config = dict(
    hidden_size=160,
    n_experts=128,
    experts_per_token=2,
    normalize_top_k=True,
    balance_loss=0.0123,
    balance_bias=False,
    init_std_router=0.018,
    optimizer='soap_variant',
    beta1=0.95,
    beta2=0.95,
    batch_tokens=65536,
    dataset='wikipedia_en',
)
Below are experts of layer 5 (counted from 0) of a mixture-of-experts language model. Rows are named router (the router's row for the expert), gate (a neuron's input weights, with its number), up (a neuron's input weights, with its number) and show model dimensions 0-159. Each number is 128 + 32 x the weight over its row's rms, rounded and kept within 0 to 255. Numbers have three digits each.
After each expert's rows: "gets" lists some tokens that make up at least twice as much of what it gets as of all text; "mostly gets" lists some tokens that are sent to it at least half of the time. This comes from a sample of Wikipedia text that the model never trained on. Tokens count by the router's weight.

# expert 114
router:152162124151090084089184158141113145117111164132192159092067153159088164129157153107147097129175151122122133096073146121158145122134155116167149194152147141153159150103150123119220121122130144132120094135141124113113114146063089153102114133088093178110124104165118068190082171188145122169118114067152138096083090167134137142163131122197156062137184139139146105147111122126169139107131111116102119090142101077175125135115103141153163174096156174092143095057100087089054168183132148
gate0:089182137190124129113079130105054167146135185135143139093101151108178141132088139185090162141131116064126141117099113138147170070136179124117139108116170114135085140127143137092118099124180187108061104110141145186152119057090117161121095075196123108186178157156159170164059142069151106105127090149132143123126136102105075093115106049149112128163127128076099147178106130201126113100143146105052139150139110087105143064135133116082141124144127124124135148159087124125125119111130087
up0:130066161092109116157130098159195056134134077123156108119184113138136093134099105106150124139087062158110123109137189165095114162130118166112128152122168161102115162099153119139164106156109110135146123116149111074152143205049157127168155100097145135163103099174096129140176081146188191127160117153111120099111161083105040121112161122150151095091098113158139144086104122152064139189073120099201095127092153114144153131108104111133126117142078147111174108156148089150061084168154139
gate1:098054151158114124105078117112091166168123153120109156132139134143137182184145099099144066082120143103198124097104124179183166152128090169169097159105155196112168128185130086109089108111099106149114114141106126132109153117142176135149073173133095112084147108088148129214127141147137161087170132100175097130082118114096158121122162117145161111136154150169145081181148123118191169065192148097137128152134102119103145079138163108181161095138133179145107136094089064063103131117088117
up1:140157121137132170116158110047135118150125135085126146148104065112111089194104101081061147140064107131105135177099122152140147140091114161136126113193157071163143133133112152069107097144179079143161097156113054140135109090102131183148197147134142180081116140109080163112108171130144170184135151137153176157105187064133139076128167128143140142112149060150139141131148133121133118181148104155175092135149069176119134153113095153124134135133080165148041122122081181113136100140134152
gate2:073137097111125100072162131124123088120182135159161142108119095106100138121132106117139061158131114144136110220124177103099163077124136101153147126136151113121113118135180172179086116108133140110076142191125088082125113058140093098171149086098181172144108107160078141181120125178113121185114125058124113124051101108108113138056141102161085082150128133149148123164153159105109140117155121115140149175078159162111180070127179136096140092125061174161120157126129097200138110132166155
up2:143078100117107143125133058167230172109149078125112085120100165107146105133152161091160152099171134153141123146132114194141150152134132117103164151112109082150164117104109171110091161113091152079138135106164165146096119165126136108153147154189164135228123141098179188118113090118125142112130145205117148106134130187074117079120134103128132154102147125146166145128161107136160085166074141109144122141138093158112082175184112095129106126117109139144161086197116125115216119049170105
gate3:083156142158137149091154163147089124104087133068156130107178160184140129112101131115204178169135135170123151108152051155147093088118119148108147125090071165181163157109130156129149100074149127114071069052150132101157109094145065118173132129121133092113085148111109133173099122188128143155059186061141121082099205144157134137108108141112147083155089113153165147150108112125145145132120061128160151112165102192126118075108102113108147111110138126134148139108128214108092128159151149
up3:136132101117136159133130139082151147142123096136138098219178182075098090115109090112113136155135124164114078110100171143085137126079146070117138107085070088115101135132123152200176157128083067079133147112153160134061202081138101162111060123103175112147064128082136105074163132157121063097172121148120136131109101132137176111137107090134134132123135136155115209135097081130091127045141129130166105173114137123070149146157170070147168136141111133123114122102142096121092171098158134
gets: "C", "P", "B", "W", "T", "M"
mostly gets: "C", "W", "Ch", "P", "B", "BC"

# expert 33
router:106133094126187119150095101144115084108113099149151174142086109071130092132144044084103154070153071127132135140118151106101153123092106144101163172127170115086124194120096113095113180159112134139128141120089165131093095151103083145091193112137174160099169157147144095128117097145082106122081097130064145142122105106109138157145073144113071146129073185126169133117146126125070111119230133091141128144126148080076137124099122150157112153111068137092080176141175181064105079158149103
gate0:127113156152141110118083150098132150089157161148168147139149114179094122136159157137205169057203087156090134120079140127133103118135143122157072128147110149098122114126117102090140124137099141146126130136143200164105072182130108080135085089038132120066152156165106105087139113106118092137078131145177141059102166179104135131103116108161110149192132187112113091152139121151122090159080153096120165112065074133071107137156189099163129112130158155106200109132153135152135176110076089
up0:074158174124184044097089125128157112123124187144127098106132109141157155125138091155167093167138157086138167160153152110186085143120233144133123045148138157161142123124143159144116156125162159167141090168132105160182145108144103088189138166159129082107185071155095128135150151074148139113157131081134071162133101084118103146167166182095133098126140152129154110150175150122095120132223129173185093112157157104117160118153140181124156118122124128150155132108060091128125155114104124
gate1:043111102108126066174128116153125073106147134068127143127095149101106140108111092106115145096122133090095053127092161162094115111129162151097090118071154119121109099118132159111101147133103096156102130114145136149136103039127088091167097111087115066120135154123144056133172189167096163143125102088170100078138092058164141134165137138173029127153093126094161133110159078133164093113128145135166123229131112141109101160109131109148132133161139092088100123111159092145128086163180149
up1:089178107095100173125145158095110100180159146134117118116040125133117174107125127132127098113112230131151119150113130126126079177158104101149149114155150125147143188138111135102128152087120089053183147135155108099146035140160161148143153127053174153140115102082130170129152107104095129178136119117084130137208115232148173097150113080096130067108076114141135165154131117118077131115169097116139156084107131174092190082120151150147126068126134154132095151131141118139108122140126110
gate2:158134123161098164116125133148163151166132119132115129121120144113219189083121132129075186115152103159057094156172162171205104155121110109137170148136161104122126160154209069128100099163132147121124110062095172136176158145095131185157141138095166120133154084138130142148105116139063122137145098076145100110093128100101133148116114151147155110117110169149113148156138070167069157161160129118105090181139161064093154077085147175130149074161093097081129149116105100054160110140176115
up2:133135101181158150117100138125185165145137154080083098137121151114097120122137174172095098126135109082106179137165127146138135107128059192203137193151120110147079100091110124130152151134082165081137122159089121063165100169135074095119159144084126091074086166118108121108070115087110201142117061091120105131167091111102141164140104121144087149151124144128156120160182124179156164103106104188159130151161081138103143149124130134140154163093086141062183131111173085081185163093143128
gate3:144170145120130154126121116136133146118154144093121128157186068169154113170172137148110075129106093143111124135088148138123197118129089115131121177158130108102192152139106091196200163150134199110163137128090105135124162103123127205116187062130190070111122123131094098099145071120165178136125093140125086190137060110155169107138127090116106117108153099097125083111156088134161127132109119157173139059074105093131188144112124144102140185225097170137131080159147133132140155146117132
up3:162154172075130086098107135103076094157121138129134125139120158162159170141149101127065062122141102095089157137057123106146156050082141102155119012105090140134099175096090108186083101149151103084139172101126128066094111114124107120106105108093098098165118119129169120106133171159120125121174161133108100133050177129141133077151126159112157140157132132080195148118124096095158118109087075131186084094103142062115157139127146134129133093138135119135169139159166111076161106141168079
gets: " he", " which", " who", " it", " can", " that"
mostly gets: " which", " he", " would", " who", " can", " she"

# expert 3
router:155108092110156181111129179163138162179171145138110059166134072100147153095137098143057135147101096146152105135125158118174147131082117132124091118116062132127136091145137040087140163135087108155113202111151125189153120089091134117068145180120114105163092119119097136162109122094133225092094165169113135165109155174124148172121143157163137152091105051189128092124091135109110115101167131171144161111108078193117110127119149147159093114111156152170126182128109181096097118160146114
gate0:182127102138105152105135153116073160138097202163094124141227118116122182110093069174123140178176107126148183166160136152173088102168104111140098139121097149101112125154108101114126101136115123113126137152124117065114136118114087157080169066174101070117037147130110134096075092158098152141136164098077089122100156127134090165118119124135119162142109072103169167105141123184162092117120085098129120137127131167059116146126165118108155153076135126078161173125075110193122132171123182
up0:135126108146107048142151200126165087161207153075127162096180186114136062149138146125088129129114126100172107115077109107100104101135157132119144111130131097191178112122108047154157162125130112133113124216145124101086131122140155145113130147113097076179182144148138121121196104184123134128121169141154144110134135121110179143112128114145107165125140138102126125109113120142172114137157155106161168092178142123125177029120104199185118123138107143070118201131195099086110139164119148
gate1:136128142115158105127191174147127084101170124100116124178123122079147107100193129094086129087139118169150131136141148090136180108116102150112118077156087151106148081193123055122137128135134135087127169173123097143127131145118095085090187110140124094114171128108134179199115092121139133109089210089096117126133085190096100169150107064141128099112143063154104092069150066145120098117113118141128195109104101064075131154147101133152107107145113155119198182135116138175074126142085080
up1:102111118172080112153141136099107174150074198171112209066142137142120119143083132080107149113146167132174088065118085176144093162150116160066103157139164127120098177135123143122192127140092123111087112143139136137130148112159119133116127103082116182125093110165174121143116158101097104120150162079141180137114122095175081116142141170050076121073112085146140101144235170091145112176170128203118124143118112172168140140130182128104124132105127079082093138140113140147130127168163142
gate2:194130143155137132143123208109113151139131168142169140122153111123180193158129130160065101125172112174124116124175133121063210090082118114104129122169077115147113129103118147088109097163133114161138120103100131095098086115033182173168111151121071132136121111097098102166069105119111166109134091154124063190138142105088107171138120231096112153121165101134139136167132129114090091085143109130130136187118145176129151164116108131161138128137086118145143129049061149126117114090124150
up2:077151198138102117118169125129143112087104115133150173173114125146086104110106149077200170162096148130161135144112087132151096050042148109127115088043122074180069096156138127154152111094132166114096162071122134099146138051123081105106092117129117089165158121169116175166118138087105090136126116063079129129131091171120116086101172076116182149133131144119131104123179084103082108119145074102110095111059135147166120131145097068124133143134159122180129132129149172106119134096146121
gate3:125145153158118085082071048108108106159103108088147122065117084107184088093158142128123188122139145122169127113181134122118138164180114162161126102148158145170065093084101173160111165136126128128088120127132121111139128191132186170118159159126117127056088130157132148155133138051124107178127133199095113099160172180079157057143170174156137128135108068165108131163164134149177068133165108117150084127143109075134128116099153186097122217148121097122142127117126117105118137116101126
up3:155151117131164045154058104097038031179090133092091150151085096131148141118143138131113126165053158067115151147170115133133155120047149120144150120181116102132070126090119099152088138175168126136047115133126138082156142176161133167136168159079080144152148098087158126124122112133157099183134154142100161158091089165096092121123132092166125110102164096107133139153154106158161138113177152149167115118090145136112165118124098158100183161119125127149122151172138098120142151124060152
gets: "ri", "li", "ne", "ni", "tri", " Ri"
mostly gets: "ri", "li", "tri", " Bri", "ne", " Ri"

# expert 26
router:128137178063102112139166111111114176184091155124114108093093178123098167132075048051162147138151123097093139097168169099148099110136111111089150124116118134129140111143145098112095133124135176138169140110115153153167152107154126178101068142152106114111156116124123110129119156133159189066071137068113134173193165199113148130163107139096155095120199072128139173128187112100139113174125136136198127121172071156122132090159092175154081107167136185119133130096131086145091119195147146
gate0:148130133146125043138152099090138127123134154161116127092117097131106124153165111139148131125122125118121125158154112108061118115147090103085101197175104189149109141186087171102163111141127213115177152140125199075154124105134111120081155076126161167157107100097121127106149113187105140111126133130138056148120072104123106112124092090105112169120130114126160123147117120102052151138145146163158179056078071169099121080112100140115148086162089115125102185100114160133239159163104169
up0:158154118080107100113170095115140116144114092090116133153168177117107045197166127164151109076097054141142170159177121069124094165171143129123147112076091116122144168178095151149157175128169141063138126092131141123156155160117177153073160125112083110152101130129173132125118097103145140125141137150104078173053115145126098091056110103105157115100112177144089099142182130125140112108057178111194169107191123124135126183090087125142148141115100155147130178080109114098177111118135113
gate1:114106144164104115135146124189126101137098135072121115112148156118155097085187102136121145168138203175104140151065163154174136172110157177141128187100078089155131151118138097146080096206106111145110082152107141126115105127127088165118200143143114190134118104127095128148138096168123123059093124083151114192166130158101110143113136112122125138149106157142129140112133175152101105129149140108118126180077102156181159195140082121204093124118106083158153095112106143114089112072056221
up1:111103109120085140109054223175145202164203088072146160087168118182150080112184108153175128162070134152156115126117150103128162089137101190119133141185168157058133092125141113126093108115128085132156156108125091140084154152102121126127112138125159106194110157187140137117090139100156156099160089089144118155161125181127114126116146141112133129065123137098137221143138152071096115147134138103161117156145145153142095121106103148144136147093205124071099116097084129134098166129142154
gate2:164141075135125109198145091085122164109132104139135120083153075084162152119096122142114135136182104147078077138149148126169125123149110160126104156126092117154121126200126129148139058124146152072174174076149174160145197141157131085087166150118159101110139130153165167000141095149148117124098164113195141099088093089119098157083158110094147098138136115115136133153169104125148166145133146121103154138150156178178128081132164069144149122106119125122160210090104089107100149144149142
up2:122136119166102175143142131131098119061134046061095072098104143135138082110111169119098068133159160037149142158119141119106104171130111110114139179153144133122122156070121097138170137156128183116141108166134128119131142123158106173116107096130103059087129100119167165112146115056118159101153134126213146130168123139104076155143074132151168105075176064082112069143104127164170124078056138099146138135128193132148117117062086112163130132149131071104094129122131150113182152148140126
gate3:146104124091175121111122145165112121160146137148096119091087168065089117126125153100122195099108171082131205100127153095162151188104206145130127131151112134130164141171190117164168137127162135189119097191082100129084143144130146147082077082112128109151112128069083136122181128085171136133132076110178112166114086168127135095122175106028139095155142185162104140158118120136159131203144133144073150127135139140146183107081124129095115109147099071135106130136081092164093098144157124
up3:091100139071164191129084134128103104116130119107086113049120160160161126156122143169089158182092126100082119141139142160140169078173064144220136147124164159117143130130098145134136175071066175178123177160150103129045216153136057153151175071094108136121077159164116096176102108087134129087119137161128127176132124101083074122165129100108108144093099160105145101128181118120133147138134148108105101115085134114108159129130148118115114158167160165140145150198156141154119123144139153
gets: "S", "R", "D", "L", " Mar", " D"
mostly gets: "R", "D", " Mar", " Dr", "L", " Grand"

# expert 30
router:098132093151100168127133127080139135188110120176113182075085147128104121140079138102128152108101091093122101133148072112200152142150097153141159134198176092084122148108098140149135133126198107110110110128096064090126131165122137110130147115174113118126091122157123071123198115093110098139131131129151125127172126104167096097148130074108176131137085172091166089182139100116168115115149101185141108163138178124085153093139203140112102059154077155111052120213131088081100151111155080
gate0:111123098073127082088135116130105165186155148126074139066133093139115127066098125125121122087151141128122128128172128180134135100110158090147175149179143142173148151196084127154101127121160167130128119097071160067096174119178128083156070097088119128099178112100118106156157158112131095129084103139119097141144126182127142109159090064106178129102111155125145109146200120104102119183169113174191163189135152185078184096076181107145089170139133141183139175106128100123115135074148116
up0:101068163124228128132141169107122102107156121100104191066156189151167156118103167121163159112179134146114115164175195094128136105141059133125162163164187136158132128152131166124136105134128121162111231111122135165151194154146121141119147161074128121134141069138116170133134163136126129094145188115102164092137126134122061122158082090160192145170124145137105161111163099082102169159081139129137178171120110123140166136122154103153135133108156162143073083113113113093147085181138081
gate1:094101131105071165133167143109140106135171166133154130115118095106171134111114084130120123138089128062106092143110129187165134140175094090145114145170174207150130114162091179148075095149118113161118165112171140186079156143154107184160132101142094091142150170128130088184071161128059074195124117142061152063117114069143118108138113095115167110105118091092098139169166156145150157173091136114129141170134143116103144103097162109134160130083139148134175108096140083120110143131237112
up1:145129168152106107108123125164154091069074130126156138142162102158123136118100124158106091104128101156180114115155094167149114162124104168099126120143158088112051162062166124101192141099056152139140179183088149080103109133107159075125129171146096145163132119213122114116096083153156124149100132110139097101189174079113203136148176158114145084076153085167136124093096073137180104138059193144093105122157169123141109122111130123138088122094154137142177176143139093173110141081108150
gate2:099181084168058119162132097131138096187163127133114133103119133171145130162111099149165146215144196176162133104087098169122167133107162139119153102124118090142076120195105116180126137118081189127125184154104115119108175115130164076102125144093144069136096128163142079085142093099060175079136141135138122114163117163140164119239119103080146085149097075113124146153189140123120123123132087151143141116141180104127116096116135168149104105129125154122155151124200102152139076142184124
up2:143206043111183144145181164120114116124195100124119125143123163171150122106102142163157043113106144155135135143155156106095133136134112124131147084119123118056126087151134196123167127142138149129138176102154115165117119110089163139150154119150157105193141108142113076175106142104162106093074090190158159170155121126110105071092120096180120111109073131100078187122157064111114127101131151134119140154156125149100182111064058122124124117076105148170134124177165156056096095169148126
gate3:115057153116176132151157114113133146140112151108124133153132117136151101154127128149100123155149162084099142168108122066136074096174145164097124133180126134120087119146068172107106132183175102134090111119156079113106153141091112186111153137095106124152124130133073127110158061141103139165130189144147134109100130138127149102158203125169153118129108209111161123203134152093199148159114167094071113119117109127123157098096245134157071049102126143111120168139142099162069074116099102
up3:126074126088182059144131133158167145109119112159150177122160125139119157158113161076137146140118124151135156146160099123137161081131151146210138159147199142130070108161131215102131167101170114099143131088122106111128088133169086114092141059166139091137184140105127096137193142107145130118140136121081152120061192150115099137136130115103172163088129137140130165143103150127107142095135138169127097125130159078171109133086077163055094041149132081229145147116100109145114145127084100
gets: " two", " g", " per", " three", " win", " one"
mostly gets: " two", " per", " three", " large", " qu", " win"

# expert 46
router:069065118102122115118097145102137104115078076136131163125076130144089101182060053147111114194139093110160076151098141188067074150113138182161179074134139120167182091102170160133111121095116127076146144175155130183145105129126172145166101168123077129156147095106106123128094177085149092159118122100142143126121146087120104158143147165116089131092155115105121123097139120113165106096123143170189168181155100181083134101140220112124155169144173139105092106163127100146102152163128147
gate0:089180166118146138118120155078067083122146084099136167113119150114108147119137150138163122148159183124110056142128136047185034056115178086135185106138159164167192127186106098144102127094115167121107174140152146107145139107145162147124160146157087126101123142123086100189127097136137157165076171098120093089154119118106137072169156089120128137081149103131136180123130078098182139074136212129151158179141160121097154164116165145135094095107116125155122133112074168165147140115118144
up0:173100074134109143117146121154115143077177141111080072098140149140162124118178164202142084139132103150105180114162073125131107155133165184128154088082136102180149146133127215109132116165109112144082080117136084119137097121120116081168095152120117129096115134075153145113088148154122106180089116216133138159136087173137107158175096161104127111068127113176180109134119084108156123095159165109091079139109129179085157091091151142112131154104131087139077080131136064102138060189143098
gate1:157081122172105170126130150108078121140133146138175136098091115096121114112060091170120082141169125064146147126138150129075079171120150136108147145128089118189163121129155110096059143176142102126080094116156111157125098105097170117185130159094110201121191154113143176139127155132120176176138114179171055182148147074176130174136108150080144107132141138169152089129147174153118129155166091164104098118204183106137122075116162133100148104138138121085133082147085054139142172096109114
up1:131152132153088165110135158095145175121162113128155110116121123112142152054094171135080127125107119142105140080128102112172171122138179091149099153176090068168070096091105110149062102209158218122099168106110131150140087176112137154133073092112094109139110105145120166112134102054156069109046155107043140176126141160171142163159120119150145125166162148165105098104149147129129103146052121130144117109192127160112142090104129161073083138091158156108104085137141090134129131148128137
gate2:060116105114145039148118134142056135088141142051188167112168147109171152104097077114132173154098133129148116088233110152120143158137087113199108113079112147122122129177110133120121114131101096095092114161145147138150101101104170090118139078142141195136124181141110121136132119143142131130110130182147147088137110137096141198142091162182132204161180154087132074145138149121132119144079112164129144179105110114178126112137151179139162145129134128039123121141161115104126049135132130
up2:143152181116134108161138135108094142169170102189114127121094150114099139145119108153078115083143123140139146105165118142120139090103183137116117049191135138072169141100160129130153114141113160141083132156131149094150143133110104103131146129097148143098111182127130111136082136074093130094137084010104145180085183158098181099105125153132118159144114130167110133108205130067190142087130121140188065119181172135115052146134115149139172143149126096168076160090101039136099137141111102
gate3:144182064055140108130148118162077143196106141140109104106095117122142160125112104141137154135181190094111114131136164164081071115161161131152141088177130129136148140194112118132126120136119148142143129064086165130150118157113125082157115150096099142145157100113151111105136093072148128104087146121146133074211137127138088145131140175127085139137092089158163057160070152178157163135183141162110119146111127106109154164107140133122014114074151147105173225156124101144111159107141082
up3:117146148065108156133105143114111117127100108146095094079141137125121136061105086156184078132134165082105099171119088177118146116096094133091213153126162140119151102114123158157149092111032166118132097073100101137140107148132116157147108145145187111186160109172156098086120064081151138114115105096142095129145164112198132109150183153083094124069111126146175106113105162092140185097151160133154168133113095173141167148102120154117142123124129214148111120153120023116165123100091135
gets: "s", " the", "sa", "ta", " Sa", "."
mostly gets: " Sa", "sa", " debut", " goal", " its"

# expert 99
router:124052140162107172130109117136154104133063131160117148092089165112109149110184146096133103102099129134114147140177129131113111126124112077174069146135055159097100108140108098186142166155138095137112115111174138171151113044120146107144137112135125059120114124146138123159129125095142074093111098157154148180143179058141194109104114154158140151114182119082144159098099169107178125120115120068116063159127163161144190088159100163132136150068182173152119131110141142132153142171076035
gate0:118110136128157146044131144105147146094152133153153096172141139206080184183097153129113097149201136092144169108090129134123087145110099147108174174136135173106155102102106171166080111128094122082172193113107098113154167072154126108183104121073130098141140165073141129124137072119122142182074106147219128147106127136164177093113157129149107146135158154114147134210128110070108080135181117173188134127144147152105111100151133125161073170095159071110126123097119101171114123124124141
up0:131178130126141136104115129148146111164099113128156097122123104158127098143126245095111086147139125084103203118122155111080095083159102127147123215093099114131096169129148083185106152176085117124131160118144136150135134101120127088175150105104083103145056143089125107133210154106213123085159149186128087135124069148151171116128109126139106147132174103122114165159097106107158137130083114103150150163138180186178108141109130082104131132082156122113085041086121088119151103085108114
gate1:124096146157119096142140101093151121064121177176171096155119115113108138127103175101158165096116090180114062168092144112129143104121136134096113145079137140140111151186087166154128141102132102084039091118120175108164094104176120081124117060106094124168097118133107077131120115171149155106066097155152096140086128067173105123134158066142138117142111068060147203157123184177084200128128095156117122139120116178139094119106132100142173107082065138129143119115071151130123171106159139
up1:111157076146127078123102082157151151138135137079146110125123167110155193114153120153121162139127162138172135043141090093152171067154129101152142201132107172166109122090130146077150102205170160135176146124122138102102098142128164191100076153130116103147084148146119145138085109131048115197169128107122214113142125190130129061108174102103083129153158161102132125085105121128149071188124152151125128127147159105102132124072172155088093137153146155108141156158155143155133148151060155
gate2:137166091111116165169096104123093118118127104113144133109059124109086066129084059091111085096113167127160138108142150177139168093155134182217140115095106136102075082135121141045066203144118128149112117112109109131139124118138135126127115102148149100170083174084135093155097115133130081152152147148096150131162128144158142159111164140124147176174136165087150158193171186140148152060106040163087112118135124151127100103165147121094133207097140135174149169147121172155088122162103122
up2:043136148133109141202144148106140123160084087171112161153203090140090142134083073135149115136087113114139115131113079147163088107135144143121151133136167140155184171142143123115173075076095072101117134085121121152125153105128136128080085165128093097171181142103125139114136048106160163092147125181157113193120104160171077099182119104144158143083113101120113125117131104149101161129118088064124138148126065151091125079240157121143130132183129124131167156111105127064110115090154143
gate3:081118106105143166143138151089085170177134102136145178125118119156067144123128085122086123079157049149127122061145128151127105135065114123168114173057088167094192062117113159171090174130138068142139153120155108089171095116152173126126137137126142159076181153162058055131112122142120090147101144116086145156083151171117123086159101117102075122123159094148174092152129133122115118148088078154110143125094118192153127101148094105133131142138050120147157125123105062095071113142114165
up3:131118090093082159108178107121102142126168106144065182104094060140137158132130085109198196128163091140121135147132109120140105086136147157107112113091155079143170125164174204140101114124071139133130133091142051115103102181142108114148103089122112108158142180160162114126136138177136108117099107119150179129138166162174108122124103137137129162184092105190096112126116112080145084113078121108117115160139106182126084147155123144183112188125120144093108099073097102168112244091173144
gets: " 19", "te", " 18", " Te", " (19", " 2"
mostly gets: " 19", " Te", "te", " 18", " (19", "ple"

# expert 124
router:144158101144071074144105128179105083123152096102092107148138183124128127127113051117107098117157110126089113132151099087119176087146118129154144199183158109104141161118155156132156125154131103177165132123208118055145116114092111088087105162171134177129150087092123146129063106132146092073121136111168147161110126101109098078122142182170067147130105107144139181106063080114134168151100109139076142134143168107087138166080143123122103153140176146088126160120081094102037156094137071
gate0:071099137096103133101171139104105077150119089174118113103113174103145174135152116158163114127147097157098157106167150130085063166095127120131097147135138135133086154158179135103096098154122072103095169103103085067140112124104149122116136175085131130138142152114165144085170123161094130181130180139147101118165104114092125088109150101138132131148101038132139065091093167192108203139204106072120069133131099169137129125140118095070146164135103116073210123167115163152098138092157065
up0:130128157188118129213136161075132130118115118140102146184068118141155207124152169080170081126129158113140121079136173133146130160093069059093155075123127129130161081113147104129143128102160121125106126103157123182092149122174139144146145103052138112165024123143088142111141177187108173172110120068153137141162136147118098145114124133113117129083148146094101095137148120138122156112119115115145112146202143143193078065156103163138144170095042155107100125172184122138144116145139124
gate1:126114082121094084086108152153097180084110135143093134129140094143159129142115127151116120106139062140149162107133134068164096159118159136094141057201058121137162146126074123099125118130057122116082159121109067119165143077127109044090146151153028077152139161099091181110144184168141124111138152116094126111128141160173130118143133100171203068162105084132097087150131098091128102112125163147111140146100152101129143198138110151191127142178134114103141156141113114090141098162112187
up1:177115111123130128083131096086085144119132137068136139177084106103129071081147124089187094158181217108144156141183147101100155139063081141074116171161050109179212122142151117137130115135149160124122135179094198104128125117124180138110111098163161110180095111144193116178147151074163102074139102112098167139125097141145051104123122120131108160108100144145120132136141150091090127176135064148112138121104124133161124136138163170105126067066128121118123127177128158186135115120111128
gate2:081180118142105086111176118094103125138152144151142163129131123179150132131139156143043085093112164133164155106042093145102153145140177080111122078160090136124136115134165089129148120174112067178181160135111188105059127066073078137145087117176131077145121119141155138108133146176102060030109086108081100138128112151141179101133088104176155126150138089154173114102142092173145169156137166096139141131191143135138100131149149124127121104155069141122120103114154165096125112091100167
up2:148102101032111113151103131152086140107181136165119149154179111092094110101103157129162115118142139073144177100148148130165069158102111133133043126202133165114154138092130132150122143131106126133163185103141071115089139111169129150166153154154173116144107124152139117099140147119116126087102108158080170108104147155124199122164122125131076110167163101115127130136147182178053176096188157133120115105190124180151058130144100112186078121118151070192134143109138128088180092081161121
gate3:225150118091137131066146131134090093129171132136182168137139092202134120168145125142117097135097120079115144138173187158125101152067181129153129111159081120119122156142101154151068120091158158111148177112154138082139115115151110118137105078108103120139148154133164074164085149133064146143107161111107182193144088101120113067115158101177110125103117132151177097147132128122120133153113169149105151103169159152182048189108109184160169128096124118182103115163051075125179120140111130
up3:248094172037151132174113120119069164178141060082142169115120146194144113167134149134120102068144127132170151117114132073132140162115135158089112062148109180165177155167098103091107097143125159142103119109128163206085110105144150152111137136103144111106118104121156153111184159115170089085145183118147148127117100109102128151102135086123117154210120129149121109147090113108061102085148173152147112140063082147145163131117102161148083134081136136127134124133152120130098128174120167
gets: "\n", "==", " work", "===", " live", " research"
mostly gets: " work", " research", " live", " based", "==", " develop"

# expert 104
router:101157115094117068059096084113165187143098131143066112162172161067090127137180144144134151140129101049088102138116114118177157167096109145156175113116099132123157131100143060128130089102140142146132142111175120132122104081158186141072151175145137134098079126148179116178188125109186101178058110143135149125107121116118068161169196146178170141175156121110123132116132142164086150147095155070129128133120134077182146084120171106163082106178091161147093123151144135146113153124174129
gate0:091111167159153119109110135109176196132083167185140164133129146109086173089155125150133161107127107157161114166134170165164130160118114143140150134129121089106133166136090109080139121140096152110087126112183120104115103152144192186070158155163142076082106158135135078180147139144114109147144101135129110122151132139154044151152175119125107161151104075056124155145150151192141170142087169119120177155150152103106154137163172101176092100230099113162149121154100058129077121169134199
up0:119137106113124101165111173123097107145087097146082071167166110145148106102103051106158124094126088063131081148086151166203104127129133110189110154137129182157118116090063178150089147148196168165141095123126156157148096141112119117175093123109129122167153134099118137164131117095138114128118119128153147135086154112145189121070138145075145167120097138138137126179108108125063100103148138148126077129121164142165192159188084179131206083096126078132106101044132141131057128122093100
gate1:120191116163138120150183158081146077135064113103132128164134133101137112114085083024105048098125099129115206067090103126127177130087175138102129104106079106155110126135139105171161082114069091154145149120127096118154078183126139144173168127164144125102129194131124132126115165098119173152102157172137112107099074088122066152138146136171178141100161124159145150138148132133087165123153149080090133108125124151147184063171175133142158089136101185110109150133116168116110110147178162
up1:146177154029104107121138077149115123158127111147150101157122069110125093136138161136205123140124090134079164180164141175139129124145173128128121102152117108118129168133139124034093105187111092154104095124136132086144198103115164173155135137029116129150123164165076149119119102115116120130081170076060109138073098071184141126128124089131115153116091075137098134161082147132136133105128096049112089157144122123141159140123139075113162135126124177100157062146173130120161132123128078
gate2:168171140106086095170081139137107149055121097116138105164153133129131056147174149134130133118121054119127148150109118100115117114097162116137203144116101072143188064168179095193151128115156086149107122109132125149109114176101086143065157110179160145151094138124108135139147116122120162128154179136160125089086057149127108120169180078084130125126101151159098148147083098109095103135131141134168127121123106136077099148167119120200096112094159140086079149223095142186104162069164133
up2:100126137122149121081175126147057102126120108068147113094133136148040161127133111151131205145143112075085186083134182172120159127113131097127140121159180113085113134153142115172068079141122201099115118109172146116181192098104128114094118121134189155110128132121153135133135110143140115082143134171184037150077078123122154131204133115126162141170127075142073135120168124090128172187131117132150171148167152137175108107139109152120148125121060127094165131124190149133139175095106107
gate3:074079135132137128127130120136129123162135128139160144123128106000089096118119099072189159083079170109117066170148102142101130146151127095139147083158117130099122174131151107106157121174141089116152130088127184138164119080138176114135130068123158118150170113097066080186144133105123139122102085112102107139087162110109130121187113142099097182151165118116145112097071119143130164149142133127165126073129168101171163095165126137131069119092048163159104142127040124181118092171107125
up3:122189111136109155077091102049149137038077190130146084149131116145167140094109103161108098138089126118103157066088086111196132110116118126102104188180162132193163083125121114103123166047092141098148080115140113143158144114164132149162145126133095128121110111145131141140082157152113214059129174139142124093143138134169160161089155121172117113093087145099095110133105120148108131098154106106147141138114148179108186149056100118098155166110163088128113125132135168135213163153139126
gets: " the", " his", " their", " its", " \"", " her"
mostly gets: " its", " his", " their", "bor", " her", " His"